{
  "d_expert": 128,
  "d_shared_expert": 128,
  "normalize_top_k": false,
  "shared_expert_gate": true,
  "positions": "rope",
  "rope_fraction": 0.25,
  "optimizer": "adamw",
  "beta2": 0.99,
  "weight_decay": 0.062,
  "decay_shape": "sqrt",
  "dataset": "wikipedia_en"
}
Below are experts of layer 3 (counted from 0) of a mixture-of-experts language model. Rows are named router (the router's row for the expert), gate (a neuron's input weights, with its number), up (a neuron's input weights, with its number), down (a neuron's output weights, with its number) and show model dimensions 0-127. Each number is 50 + 10 x the weight over its row's rms, rounded and kept within 0 to 99.
After each expert's rows: "gets" lists some tokens that make up at least twice as much of what it gets as of all text. This comes from a sample of Wikipedia text that the model never trained on. Tokens count by the router's weight.

# expert 26
router:48 48 47 45 52 63 53 71 55 56 64 54 40 52 59 45 67 56 31 41 62 54 58 56 42 59 68 47 44 46 30 39 52 56 62 58 53 64 46 28 53 64 53 62 56 57 46 65 43 52 52 47 54 48 52 56 68 54 44 33 46 48 64 65 65 51 34 27 64 65 43 44 47 56 36 44 46 54 49 40 48 70 61 39 75 36 68 46 45 61 40 56 35 37 37 42 47 58 37 52 58 53 42 69 43 52 37 41 57 60 47 60 45 46 47 44 58 58 53 58 57 42 36 47 50 44 60 51
gate2:53 40 51 51 56 46 36 32 37 40 35 46 53 48 36 48 40 36 68 55 48 45 42 38 52 39 45 57 51 48 65 63 48 35 29 45 38 41 54 70 45 39 51 39 52 48 46 34 40 46 41 61 35 56 48 51 33 50 59 59 44 58 43 33 27 50 54 61 40 34 50 46 57 39 61 59 52 45 51 47 54 40 38 69 19 52 39 56 55 55 62 39 47 64 59 60 52 46 52 49 38 57 63 41 57 60 65 55 44 38 60 47 58 67 43 63 36 40 39 36 48 53 50 65 58 51 45 53
up2:34 48 42 59 51 57 61 48 40 28 32 72 58 56 49 49 48 51 59 53 50 43 61 42 53 40 69 52 32 45 47 56 54 46 47 49 41 47 59 51 41 59 62 65 52 64 54 53 28 40 54 45 39 52 42 60 55 56 47 51 43 61 40 46 44 55 44 71 52 40 42 53 54 41 32 42 37 58 60 69 73 50 60 53 52 52 42 34 49 55 46 65 34 54 47 53 43 46 42 72 42 48 42 50 56 33 37 46 28 50 62 73 56 49 71 51 34 45 59 34 55 58 47 56 55 62 58 52
down2:53 42 44 59 47 31 40 51 38 59 36 63 44 58 53 55 46 34 38 61 59 47 34 40 45 66 25 51 59 44 48 32 51 43 35 53 65 59 58 45 60 47 62 42 57 51 59 30 34 32 43 49 54 57 44 47 45 71 31 45 57 56 48 41 37 66 40 65 61 55 69 50 41 50 44 58 35 50 58 40 51 52 51 38 44 49 65 51 41 47 48 41 61 40 57 54 69 48 61 45 44 48 60 40 52 54 64 55 45 51 51 64 47 60 48 36 42 50 57 45 53 67 64 59 45 52 23 37
gets: " ", " John", " 1", " J", " Paul", " Art"

# expert 28
router:48 48 47 44 52 63 53 71 55 55 64 54 40 52 59 45 67 57 30 41 62 54 58 56 42 59 68 47 45 46 30 38 52 56 62 58 53 64 46 28 53 63 54 63 56 57 46 65 43 52 53 47 54 48 52 56 68 54 44 33 46 48 64 65 66 51 34 27 64 65 43 44 47 56 36 44 46 54 49 40 48 70 61 39 75 36 67 46 44 61 40 56 35 38 37 42 48 58 37 52 58 52 42 68 43 52 37 41 57 60 47 60 45 46 47 44 58 58 52 58 56 42 36 47 49 44 60 51
gate0:46 50 55 59 52 42 33 37 41 40 41 50 39 43 37 53 45 40 73 50 43 46 28 41 51 42 39 48 49 39 65 57 48 36 23 44 38 40 61 64 45 45 48 44 40 57 48 43 47 46 45 63 46 53 43 44 41 40 50 68 49 54 41 35 35 49 52 69 46 35 57 47 57 48 67 67 59 38 50 50 62 37 46 62 17 50 38 50 51 50 55 52 60 77 55 54 53 46 62 41 37 52 65 39 48 44 62 51 50 37 54 39 46 62 43 67 35 47 39 45 54 52 60 62 43 51 48 59
up0:54 62 45 48 62 54 65 56 49 47 41 56 48 61 52 55 52 45 39 42 42 47 26 41 43 59 57 57 55 54 66 27 24 49 56 48 48 58 57 30 72 37 68 43 74 43 42 59 66 57 39 45 54 48 57 43 61 67 44 47 55 75 65 42 38 35 60 66 46 33 61 57 51 53 42 51 38 59 45 62 50 54 56 35 51 44 50 44 44 41 59 40 48 50 45 60 56 42 46 40 55 63 48 52 41 52 41 58 43 47 43 42 50 58 67 53 44 64 33 44 59 52 53 63 55 31 39 44
down0:69 38 71 45 54 51 70 60 48 65 55 44 40 53 62 43 54 32 56 44 51 47 60 44 40 47 46 53 44 39 36 39 61 59 52 49 68 35 69 51 56 47 57 44 62 60 35 63 55 61 54 48 59 48 42 57 54 58 49 52 38 63 53 45 47 44 54 69 50 59 30 42 65 63 65 65 74 64 47 47 63 48 63 57 47 43 48 60 34 45 44 41 45 42 49 43 66 51 37 52 52 47 58 50 55 38 55 37 47 43 48 47 62 65 53 58 55 59 34 30 63 55 61 48 41 45 43 72
gets: " |", " St", " P", "\n", " Per", " Ch"

# expert 12
router:48 48 47 44 52 63 53 72 55 56 64 54 40 52 59 45 67 56 31 41 62 54 58 55 42 59 68 47 44 46 30 38 52 57 62 58 53 64 46 28 53 63 54 63 56 56 46 65 43 52 53 47 54 48 52 56 68 54 44 33 46 47 64 65 65 52 34 27 64 66 43 44 47 56 36 44 46 54 49 40 48 70 61 39 75 36 67 46 44 61 40 56 35 38 38 42 48 58 38 52 58 52 42 69 43 52 37 41 57 60 47 60 45 46 47 44 58 58 52 58 57 42 36 47 50 44 60 51
gate0:52 70 46 43 49 57 40 43 43 43 58 42 35 35 38 36 47 61 39 34 57 65 32 47 49 46 64 61 42 53 57 54 51 58 34 44 45 46 79 33 37 36 59 39 36 39 38 49 70 65 23 32 35 45 49 49 56 47 49 49 41 48 55 57 61 46 48 30 54 37 40 47 59 54 56 56 41 57 48 30 60 41 39 66 50 54 53 56 51 45 45 56 64 64 46 63 39 35 49 40 54 63 62 48 42 46 48 41 41 50 44 40 54 52 52 53 33 65 47 49 51 43 61 56 54 59 50 55
up0:49 37 61 43 66 52 69 54 45 58 35 49 55 51 29 65 48 48 49 32 51 57 53 57 66 43 61 50 39 61 47 52 44 35 34 55 49 62 58 51 50 55 48 45 47 39 32 48 51 46 58 43 59 41 41 42 58 47 47 42 38 66 46 40 37 52 59 38 49 42 31 52 33 35 57 53 48 36 34 42 51 52 44 53 51 48 31 53 37 47 59 44 48 44 46 69 33 38 35 59 80 54 48 62 55 54 53 46 38 46 45 46 35 55 53 46 44 56 38 35 39 82 62 58 47 55 47 39
down0:57 52 40 37 56 45 41 41 50 53 54 44 54 47 53 69 56 49 35 33 56 35 44 36 38 46 46 37 44 34 52 42 58 61 29 58 50 54 33 50 53 71 59 54 47 38 48 42 61 56 65 53 50 54 32 40 62 58 42 47 45 67 33 62 54 59 59 55 57 74 68 53 45 56 39 48 39 58 53 55 60 40 60 55 66 50 52 51 41 53 44 47 54 34 50 25 47 63 50 51 48 55 55 49 49 55 66 44 41 40 23 42 59 48 42 40 75 44 61 39 39 67 58 51 43 50 48 60
gets: "/", "'", " William", " 2018", " short", " Ho"

# expert 2
router:48 48 47 44 52 63 53 71 55 56 63 54 40 52 59 45 67 56 31 41 62 54 58 56 42 59 68 47 45 46 30 38 52 56 62 58 53 65 46 28 53 64 54 63 56 56 46 65 43 51 53 47 54 48 52 56 68 54 44 33 46 47 64 65 65 51 34 27 64 65 43 44 47 56 36 44 46 54 49 39 48 70 61 39 75 36 67 46 44 61 40 56 35 37 37 42 48 58 37 52 58 53 42 68 43 52 37 41 57 60 47 60 45 46 47 44 57 58 53 58 57 42 36 47 50 44 60 51
gate0:58 38 53 48 55 45 35 44 53 31 48 56 47 53 40 52 42 43 67 52 53 42 27 45 47 48 37 41 47 45 59 66 56 38 27 30 43 48 58 68 46 38 48 41 48 57 50 46 48 47 47 76 48 50 42 43 41 60 53 59 55 42 45 41 44 43 50 54 50 43 59 51 49 47 68 47 53 46 54 77 56 37 31 54 16 59 38 61 47 49 56 39 63 65 51 59 55 50 58 44 40 47 68 25 52 48 66 53 45 42 45 55 51 59 45 58 61 52 48 35 51 60 53 67 63 42 48 46
up0:37 56 65 49 57 57 36 45 54 68 65 50 64 41 32 48 50 57 73 44 58 47 41 42 44 51 43 57 49 55 42 58 43 68 42 60 60 59 68 26 46 55 33 62 51 54 37 47 44 65 63 36 52 51 57 54 42 40 34 64 57 57 51 39 54 46 45 51 42 51 48 49 48 46 38 48 56 53 41 62 51 49 55 72 52 39 57 38 44 57 40 42 28 40 49 44 40 56 74 43 52 38 42 45 36 51 56 55 52 48 64 42 58 51 45 63 23 58 54 66 43 56 51 41 44 33 38 64
down0:70 63 66 50 58 51 48 59 65 51 55 21 75 39 49 64 46 46 55 44 66 54 69 63 61 60 52 42 51 55 37 49 40 46 64 45 59 45 63 63 36 42 42 45 54 45 38 55 36 38 62 68 52 68 53 52 60 46 46 57 48 30 59 57 36 54 42 43 53 58 56 42 41 44 59 48 43 61 46 56 52 52 50 45 56 52 55 38 42 55 64 54 45 52 60 44 64 61 55 44 50 55 48 48 47 44 41 42 60 50 39 55 57 30 26 64 45 52 58 71 52 61 28 46 57 48 37 59
gets: "\n", "-", " |", " in", " con", " Ma"

# expert 27
router:45 57 46 54 64 50 48 44 63 58 40 44 54 49 64 44 41 53 71 39 45 34 55 53 45 57 46 41 73 36 56 45 51 58 59 33 56 59 55 63 50 56 43 50 52 55 57 58 56 35 60 63 62 54 49 54 49 62 43 52 54 45 48 36 49 56 47 42 42 61 62 60 34 42 47 61 52 44 70 56 43 53 69 58 36 55 28 60 50 34 56 53 67 44 29 40 45 33 44 69 45 50 66 54 64 34 59 64 56 35 55 35 64 50 65 50 60 28 42 62 46 54 52 54 38 40 53 41
gate0:62 41 58 82 52 58 47 47 58 50 47 46 30 47 40 50 55 52 58 49 58 38 54 48 41 46 48 52 60 67 50 34 41 55 50 53 48 60 65 58 45 58 46 46 31 52 46 46 52 50 48 41 55 39 51 42 68 56 25 56 38 59 46 67 45 56 51 46 50 57 67 51 62 55 44 48 62 55 61 55 46 40 42 39 59 35 67 50 45 46 49 41 60 46 55 25 39 51 63 54 46 44 49 45 48 69 53 43 53 60 41 59 61 91 43 48 58 50 51 62 52 43 39 65 57 44 28 52
up0:32 31 13 65 32 51 45 45 48 48 56 59 56 54 38 53 50 54 48 43 59 44 60 59 61 52 44 35 40 50 45 50 35 40 39 51 55 34 57 60 36 61 53 71 55 57 48 54 53 75 54 60 48 37 34 55 58 49 46 51 60 56 44 60 49 60 65 56 53 51 30 47 42 66 45 40 57 55 43 45 51 33 49 44 48 63 41 57 41 55 59 43 59 46 55 50 69 36 40 48 59 59 50 53 46 20 55 50 59 50 66 58 60 48 44 44 41 53 58 60 64 35 50 46 40 34 48 50
down0:46 36 30 47 42 34 53 46 69 41 46 49 65 56 61 73 54 55 39 50 60 69 52 66 43 38 41 51 55 53 53 37 48 69 50 40 39 54 51 44 46 50 42 42 45 51 44 43 38 60 43 62 51 47 44 57 38 59 40 40 44 53 35 35 48 79 47 58 64 60 38 49 56 40 69 59 59 50 57 62 62 41 33 42 45 42 55 64 48 48 51 37 60 44 47 55 41 46 55 32 55 65 60 55 52 42 36 49 50 46 49 55 38 69 56 57 50 48 37 62 41 48 54 21 47 41 54 62
gets: "s", "ch", "p", "er", "ho", "c"

# expert 30
router:47 48 46 44 52 62 54 72 55 56 64 54 40 52 59 45 67 57 31 41 62 54 58 55 41 59 68 48 45 46 30 38 52 56 62 58 53 64 46 28 53 63 53 63 56 56 46 65 42 52 53 47 55 48 52 56 68 55 44 33 46 48 63 66 65 51 34 27 64 65 43 44 47 56 36 44 46 54 48 40 48 70 61 40 75 36 67 46 44 61 40 57 35 37 37 42 48 58 38 52 59 52 42 68 43 52 37 40 57 60 47 60 45 46 47 44 58 58 52 58 56 42 36 47 50 43 60 50
gate0:44 46 51 57 46 28 29 39 40 40 41 54 40 58 45 60 41 49 75 49 43 39 34 42 48 45 39 43 50 46 61 64 48 40 23 42 49 36 53 60 43 40 47 40 44 46 50 41 46 37 44 59 29 56 46 45 39 49 49 63 59 58 47 39 42 55 53 58 48 38 59 50 69 36 54 53 50 43 45 46 58 26 47 63 18 54 37 58 63 50 66 52 56 74 58 51 51 40 67 44 38 51 58 47 49 49 68 59 49 38 50 45 47 54 48 54 40 40 46 35 56 42 52 61 60 46 52 49
up0:43 56 47 58 43 29 49 49 49 42 51 54 76 56 54 56 48 55 41 62 65 35 59 50 40 43 56 49 43 58 53 54 57 52 49 67 59 46 48 49 45 49 29 56 57 55 68 52 64 36 41 29 28 41 31 62 53 33 60 56 61 59 72 56 51 58 74 46 44 40 45 53 63 42 55 39 56 59 53 59 56 48 54 51 50 49 35 45 59 42 59 56 44 35 67 34 36 48 43 62 43 63 60 61 64 40 38 40 64 49 38 49 63 30 41 48 42 56 51 45 45 41 40 47 51 51 57 63
down0:46 59 51 59 50 44 45 54 68 54 52 71 51 45 53 56 48 57 43 73 59 58 61 51 50 39 52 54 69 51 71 47 39 59 67 54 46 44 66 63 53 52 37 39 41 62 61 33 44 51 57 61 44 55 56 50 48 57 57 52 62 44 58 38 46 60 33 57 30 38 47 40 36 50 50 44 47 58 37 40 43 36 49 60 45 53 46 48 60 38 80 50 53 59 55 32 52 32 50 44 33 39 28 48 30 41 26 38 53 35 57 50 52 49 58 46 59 37 49 62 43 49 58 51 62 51 48 53
gets: " Po", " O", " for", "'", " and", " Pa"

# expert 21
router:56 57 38 58 51 56 44 60 47 53 53 61 41 49 36 45 39 50 59 58 52 48 27 54 46 60 60 33 58 44 49 47 52 59 48 21 52 66 40 57 52 64 35 61 42 65 42 48 53 40 48 45 66 51 28 52 44 59 31 62 39 67 58 37 50 74 45 64 45 64 65 45 66 49 40 39 49 48 46 59 66 32 37 58 39 52 56 59 42 53 50 44 40 51 59 50 55 51 34 36 51 46 47 63 39 44 63 51 51 35 48 49 40 59 52 69 53 53 42 49 62 48 35 63 39 40 51 66
gate0:29 68 42 40 56 55 42 52 24 54 44 47 51 61 60 64 47 56 54 50 73 41 42 59 40 33 38 33 58 41 54 45 42 63 51 57 50 51 42 49 56 53 49 47 55 37 48 62 48 55 46 58 51 31 44 67 44 60 58 64 43 62 37 43 55 46 23 54 45 41 66 39 54 45 55 54 57 39 48 54 48 66 61 35 40 44 50 40 51 40 58 64 38 95 38 59 48 44 51 49 46 47 53 57 42 59 67 47 49 60 48 55 51 44 50 48 46 57 41 49 48 63 52 49 46 47 41 59
up0:50 51 69 41 59 65 52 36 59 59 42 46 49 41 57 40 28 67 41 47 69 27 41 32 55 39 31 51 46 47 50 53 56 51 33 44 43 50 45 60 60 60 50 52 31 43 67 54 50 44 56 56 44 54 44 62 52 47 51 63 41 41 58 42 60 42 42 51 25 63 52 46 64 36 50 63 70 57 55 35 37 46 57 47 39 68 59 61 47 43 42 41 57 55 37 48 26 43 43 39 43 54 50 47 49 31 46 47 67 58 64 45 39 46 63 53 45 55 55 52 55 61 46 44 58 52 59 62
down0:71 50 50 57 43 38 63 40 48 48 32 55 65 59 59 72 61 46 57 50 62 54 52 40 43 47 48 47 37 59 56 49 62 50 61 40 60 55 36 40 50 60 30 28 53 61 63 64 56 43 66 57 56 45 55 39 48 49 40 60 49 46 47 61 68 35 71 52 60 44 54 69 57 58 65 67 41 62 69 64 64 32 52 41 46 51 47 47 45 49 44 50 45 42 57 62 50 48 66 52 44 36 56 48 51 53 31 58 51 63 66 60 46 47 44 54 62 56 59 40 56 46 30 41 47 44 47 37
gets: "o", "e", "ong", "an", "u", "n"

# expert 8
router:65 21 60 50 60 42 62 28 55 42 57 47 52 53 49 60 37 36 54 49 49 55 64 50 39 49 45 47 51 61 41 62 63 36 46 49 47 29 53 48 62 58 44 28 59 34 34 49 32 53 34 53 41 34 43 50 40 47 71 55 63 55 51 32 56 60 67 57 47 35 48 49 44 49 56 37 51 50 46 41 33 43 40 65 35 61 44 69 46 28 64 45 38 50 54 54 50 44 53 43 43 57 56 46 71 43 63 61 61 51 47 54 54 48 51 47 54 54 54 36 41 52 39 42 59 39 45 42
gate2:64 53 50 59 35 62 34 35 46 54 51 68 38 44 49 58 43 58 50 40 44 64 44 39 47 50 51 45 71 32 42 38 25 55 39 32 45 56 47 54 34 47 50 44 52 51 45 50 51 56 38 42 60 50 41 61 49 47 41 72 48 50 59 39 51 68 47 33 30 62 60 54 53 48 62 67 54 39 58 52 63 60 38 69 48 51 43 58 50 64 28 46 42 30 53 44 51 52 52 61 61 44 44 38 63 36 53 50 36 40 43 45 52 67 48 61 41 44 41 34 63 44 55 44 55 52 65 49
up2:56 49 67 41 55 58 41 38 20 56 56 61 49 45 46 45 47 67 44 48 58 43 43 54 59 53 38 54 55 36 63 39 41 51 28 58 41 59 37 57 33 51 63 55 46 41 47 50 43 44 48 55 69 44 34 38 43 51 48 29 47 65 58 53 46 56 51 41 59 45 65 34 57 38 30 53 54 52 38 62 37 49 46 62 65 48 68 48 52 60 45 35 56 47 31 49 63 36 41 46 56 53 46 61 47 47 54 56 50 47 68 33 70 49 54 57 70 41 53 33 56 61 48 51 60 57 63 50
down2:57 37 56 38 63 37 52 47 54 44 43 48 37 42 42 51 52 53 54 49 57 48 59 26 51 39 50 44 44 46 50 51 38 46 55 57 54 66 41 33 51 40 31 62 44 39 45 52 44 46 71 39 54 29 55 35 49 35 52 72 47 51 54 44 52 35 49 50 59 47 53 67 23 32 50 51 55 49 47 50 47 62 47 52 45 61 43 30 41 45 42 51 48 63 52 58 51 48 37 74 40 43 50 55 50 62 53 63 51 57 35 46 60 37 66 58 39 43 68 45 36 62 60 54 28 35 65 46
gets: "y", "k", "man", "ion", "low", "li"

# expert 38
router:48 48 47 45 52 63 53 71 55 56 63 54 40 52 58 45 68 56 31 41 62 54 58 55 41 59 68 47 45 46 30 38 52 56 62 58 53 65 46 28 53 64 54 62 56 57 46 65 43 51 52 47 54 48 52 56 68 54 44 33 46 48 64 65 65 52 34 27 64 66 43 44 47 56 36 44 47 54 49 40 48 70 61 40 75 36 67 46 44 61 40 56 35 38 37 42 47 58 37 52 58 52 42 68 43 52 37 41 57 60 47 60 45 46 47 44 58 58 53 58 57 42 36 47 50 44 60 51
gate0:32 44 37 72 55 40 53 29 46 62 57 40 35 53 47 55 53 50 77 62 48 49 57 54 42 40 31 62 54 49 50 36 42 58 48 30 39 54 48 47 48 45 49 50 51 43 51 49 38 57 31 51 47 43 43 66 46 49 62 58 54 69 51 50 63 54 51 40 42 37 70 44 59 51 64 33 42 48 49 46 42 45 51 56 36 47 47 47 73 28 62 37 46 61 47 55 44 37 59 65 39 42 69 43 56 42 70 44 47 46 45 57 40 50 53 52 49 41 37 32 34 48 40 40 50 46 54 42
up0:52 79 54 41 50 49 45 51 43 43 57 56 55 32 38 48 40 51 33 65 59 64 34 52 52 41 50 57 55 45 48 44 44 63 55 40 47 50 48 66 58 60 61 45 69 45 40 53 51 52 45 50 55 37 56 59 45 36 52 61 60 62 40 64 54 60 36 55 53 64 53 56 74 50 63 37 58 50 27 46 47 68 37 55 48 50 51 56 36 69 44 59 61 47 40 44 53 33 33 71 53 47 56 57 54 58 61 41 32 53 53 51 40 52 53 62 60 54 53 50 68 38 44 61 37 70 44 42
down0:52 71 58 40 53 47 52 54 57 59 45 50 52 41 49 29 58 40 69 39 45 54 59 67 41 45 57 47 45 31 47 37 57 32 59 67 40 62 51 48 40 41 54 53 46 64 47 57 60 45 52 46 47 50 56 42 58 43 56 56 48 51 44 54 66 53 46 37 40 41 37 43 38 41 49 48 55 46 51 63 47 49 36 64 49 41 52 39 34 48 48 63 62 46 49 62 29 58 60 60 43 50 46 44 50 37 49 45 42 63 78 42 39 14 55 47 59 41 49 46 43 25 50 62 53 69 57 42
gets: " work", " His", " his", " So", " kill", " result"

# expert 37
router:48 48 47 44 52 63 53 71 55 56 63 54 40 52 59 45 68 56 31 41 62 54 58 56 42 59 68 47 44 46 30 38 52 57 62 58 53 64 46 28 53 63 54 62 56 57 46 65 43 51 53 47 54 48 52 56 68 54 44 33 46 48 64 65 65 51 34 27 64 65 43 44 47 56 36 44 46 54 49 40 48 70 61 39 75 36 67 46 44 61 40 56 35 37 37 42 48 59 37 52 58 52 42 68 43 52 36 41 57 60 47 60 45 46 47 44 58 58 52 58 57 42 36 47 50 44 60 51
gate0:33 38 57 48 48 55 55 54 47 44 56 67 55 49 49 51 52 42 63 67 47 56 28 58 45 62 69 42 65 40 47 73 56 52 43 48 55 49 47 56 50 34 51 58 31 56 43 16 48 52 43 57 54 42 57 43 56 56 60 56 41 38 47 46 28 57 55 49 47 50 59 48 59 42 44 52 58 40 42 45 82 62 40 44 47 41 50 66 64 57 59 36 37 54 66 39 58 58 56 44 46 72 49 49 44 49 61 46 61 55 73 50 57 39 56 56 48 45 48 64 64 51 45 54 55 41 54 36
up0:55 45 55 44 34 62 43 53 43 55 45 56 54 45 48 51 39 35 50 56 62 58 49 41 56 45 55 64 53 63 43 57 25 42 44 74 49 37 35 28 61 54 54 71 58 58 38 38 46 45 48 72 60 40 60 52 49 53 45 55 41 56 45 50 43 46 56 45 61 35 69 71 58 50 48 62 43 56 54 72 72 57 41 48 54 54 38 57 41 39 62 44 43 53 42 50 44 35 49 33 48 60 25 62 44 55 58 49 46 68 47 44 66 44 56 58 50 44 45 47 67 51 42 41 55 41 51 35
down0:52 51 51 58 42 52 60 52 47 55 37 60 54 47 49 53 67 44 53 50 63 49 40 53 39 49 35 63 48 52 37 58 55 48 53 60 58 61 44 46 56 50 65 32 68 40 69 52 39 34 70 62 54 46 34 53 43 48 56 62 49 52 36 42 61 62 48 51 51 39 72 54 51 46 60 58 36 32 73 33 53 52 57 67 47 49 65 56 31 59 58 47 49 62 49 51 37 49 70 49 46 63 57 48 60 46 33 37 48 59 30 65 41 70 44 44 47 57 35 57 48 48 44 45 58 52 69 41
gets: ",", "\n", " was", " U", " and", " p"

# expert 4
router:48 48 47 45 52 63 54 72 55 56 64 54 40 52 59 45 68 56 31 41 62 54 58 55 42 58 68 47 44 46 30 38 52 56 62 58 53 64 46 28 53 64 54 62 56 57 46 65 43 51 52 47 54 48 52 56 68 53 44 33 46 48 64 65 65 51 34 27 64 66 43 44 47 56 36 44 47 54 49 40 48 70 61 39 75 35 67 46 44 61 40 56 35 38 37 42 48 58 37 52 58 53 42 69 43 52 37 41 57 59 47 60 45 46 47 44 57 58 53 58 57 41 36 47 50 43 60 51
gate0:48 48 56 66 57 33 35 40 39 35 51 57 47 47 29 52 35 46 68 64 42 51 33 39 54 45 44 62 57 49 63 58 50 32 27 43 49 50 56 63 53 41 51 38 41 44 47 38 48 44 46 56 43 49 45 48 38 47 50 67 49 56 47 28 33 51 53 63 42 46 53 37 60 33 64 59 55 51 47 48 55 36 34 69 16 48 40 56 53 54 55 48 54 65 53 53 60 50 60 44 49 45 59 37 43 62 67 48 35 33 48 39 50 64 48 61 37 51 37 43 54 42 53 50 56 48 49 55
up0:40 36 37 38 75 48 45 67 42 51 35 31 46 53 47 66 50 58 60 43 49 39 43 62 57 45 62 51 51 53 39 60 41 46 42 44 55 46 50 62 58 46 44 58 46 41 64 54 72 50 48 56 54 47 47 48 64 54 57 48 59 49 56 48 49 70 46 50 54 55 69 60 56 68 49 35 55 63 50 65 65 57 47 57 52 64 51 58 39 21 47 48 58 51 48 51 46 49 42 33 49 33 45 54 60 34 52 66 52 47 53 33 59 39 45 52 61 44 69 55 69 78 45 58 54 33 40 41
down0:75 66 48 65 43 39 50 52 43 58 42 37 47 58 55 51 47 40 51 52 34 45 31 68 69 73 53 38 68 52 52 52 58 45 57 45 46 45 56 46 44 42 49 54 44 55 35 53 50 60 36 50 45 48 57 40 49 57 53 37 69 45 58 30 68 58 42 30 55 59 55 48 48 49 52 76 47 63 56 49 49 62 33 66 54 57 54 45 41 30 51 39 45 42 45 55 64 34 35 45 46 50 46 67 23 53 31 51 56 47 47 37 53 48 41 36 63 52 48 56 57 52 44 50 47 53 47 50
gets: " |", " A", " 19", " made", " Bro", " at"

# expert 5
router:53 59 46 53 55 59 40 62 49 45 61 49 45 46 30 63 39 50 58 53 58 47 55 51 50 53 52 57 37 72 49 38 59 56 52 50 31 52 40 72 46 41 54 65 58 40 52 56 48 50 60 72 60 34 57 50 44 64 56 44 45 31 46 59 46 59 45 49 44 43 78 48 64 34 46 35 56 60 36 38 57 55 41 49 39 56 48 33 37 61 48 47 57 72 60 44 62 62 65 48 54 51 37 37 47 60 61 32 57 44 27 63 46 53 66 47 50 65 51 57 61 54 37 37 58 52 47 53
gate0:40 30 49 59 62 48 52 33 48 49 55 47 48 44 46 52 55 47 72 50 49 61 60 49 33 43 62 48 46 39 45 49 43 54 57 48 52 46 45 43 48 42 53 49 51 47 11 56 54 55 27 55 59 41 43 45 61 40 61 42 83 55 54 56 47 46 51 34 48 38 55 62 48 50 52 59 56 44 61 42 35 64 66 72 55 39 41 61 43 35 40 39 50 43 40 61 53 45 65 56 46 67 56 48 58 33 56 70 44 45 48 51 45 51 58 63 64 42 66 50 50 31 42 48 54 58 51 53
up0:67 55 59 41 43 37 29 40 33 62 47 62 51 66 59 21 48 51 26 71 55 54 45 51 50 28 35 60 48 59 36 51 53 46 56 49 54 52 48 48 47 52 51 53 59 48 68 43 43 57 61 46 40 64 57 56 50 56 53 56 43 43 55 37 41 44 46 61 52 53 48 51 46 62 61 56 50 44 42 55 67 44 40 31 50 70 54 35 53 59 45 60 52 42 54 57 37 43 50 55 31 41 51 54 65 54 37 23 49 59 64 30 36 51 35 42 39 62 46 50 54 41 43 51 38 52 46 51
down0:63 57 51 39 58 51 56 48 53 49 69 54 46 53 45 34 39 53 54 39 43 57 41 69 52 63 59 44 67 32 60 46 54 39 41 49 51 53 40 50 52 66 41 43 42 58 35 50 51 59 48 52 33 51 52 40 37 74 43 37 40 47 36 43 52 59 32 48 81 50 48 58 51 47 39 41 57 37 56 60 63 56 39 73 46 47 68 44 59 46 58 41 60 31 49 44 53 60 64 52 62 42 36 43 34 55 49 59 44 64 41 40 51 54 39 41 53 57 32 49 51 38 44 59 64 32 39 46
gets: "n", "on", "ri", "or", "in", "vi"

# expert 41
router:27 53 33 47 57 46 45 40 56 49 44 61 57 57 59 48 59 40 44 48 46 60 44 47 54 37 33 67 43 51 63 51 42 51 53 38 48 71 64 48 43 31 68 45 38 45 43 55 48 47 39 45 39 60 47 45 66 52 51 50 57 42 44 50 50 47 45 37 51 28 48 48 42 58 67 52 38 40 51 56 40 69 59 38 49 29 59 37 82 56 69 44 61 51 59 62 52 54 59 58 55 51 77 31 57 57 40 54 53 50 39 53 55 53 38 46 45 42 65 53 43 58 61 61 36 56 48 39
gate2:56 57 56 54 62 50 63 62 37 23 58 57 42 51 53 55 58 47 45 60 44 53 71 54 43 63 54 60 36 45 47 42 48 57 43 62 65 42 52 58 43 45 64 61 55 53 57 52 50 52 28 57 28 58 52 40 42 46 56 25 68 47 41 27 36 58 62 55 57 45 57 51 57 46 42 47 42 42 29 41 51 61 48 51 36 35 64 53 57 50 43 50 47 61 64 42 55 56 45 54 40 42 52 49 35 51 79 46 42 47 44 61 53 57 41 51 47 61 71 54 58 59 63 37 51 50 42 32
up2:42 56 28 53 35 49 48 59 50 56 50 45 51 44 53 48 50 33 49 45 50 57 31 58 53 46 28 46 49 41 51 36 40 56 70 34 45 56 31 49 32 37 55 25 56 47 34 45 43 53 46 45 49 53 39 50 39 52 45 48 40 57 57 46 45 50 60 52 45 21 57 32 40 44 54 41 49 50 62 45 37 45 50 52 52 52 66 40 53 51 59 62 45 51 36 60 49 62 49 52 54 48 75 50 52 59 55 43 39 67 50 37 54 62 36 63 37 73 63 62 63 65 39 44 65 52 58 45
down2:53 50 56 48 33 56 48 40 27 48 41 56 66 52 38 57 47 62 43 48 49 49 49 36 57 46 60 49 58 54 46 59 49 50 57 56 51 52 48 57 50 56 54 67 53 40 65 47 55 52 44 54 55 42 27 64 68 71 31 40 50 52 60 58 43 52 51 40 58 41 56 41 44 57 39 45 69 50 38 41 42 34 47 45 64 40 53 61 48 52 69 64 55 32 50 45 38 44 56 50 40 68 50 62 72 49 37 32 44 58 47 40 59 50 38 65 55 49 31 36 50 37 50 66 67 50 65 30
gets: " to", ":", " of", "y", "-", "ing"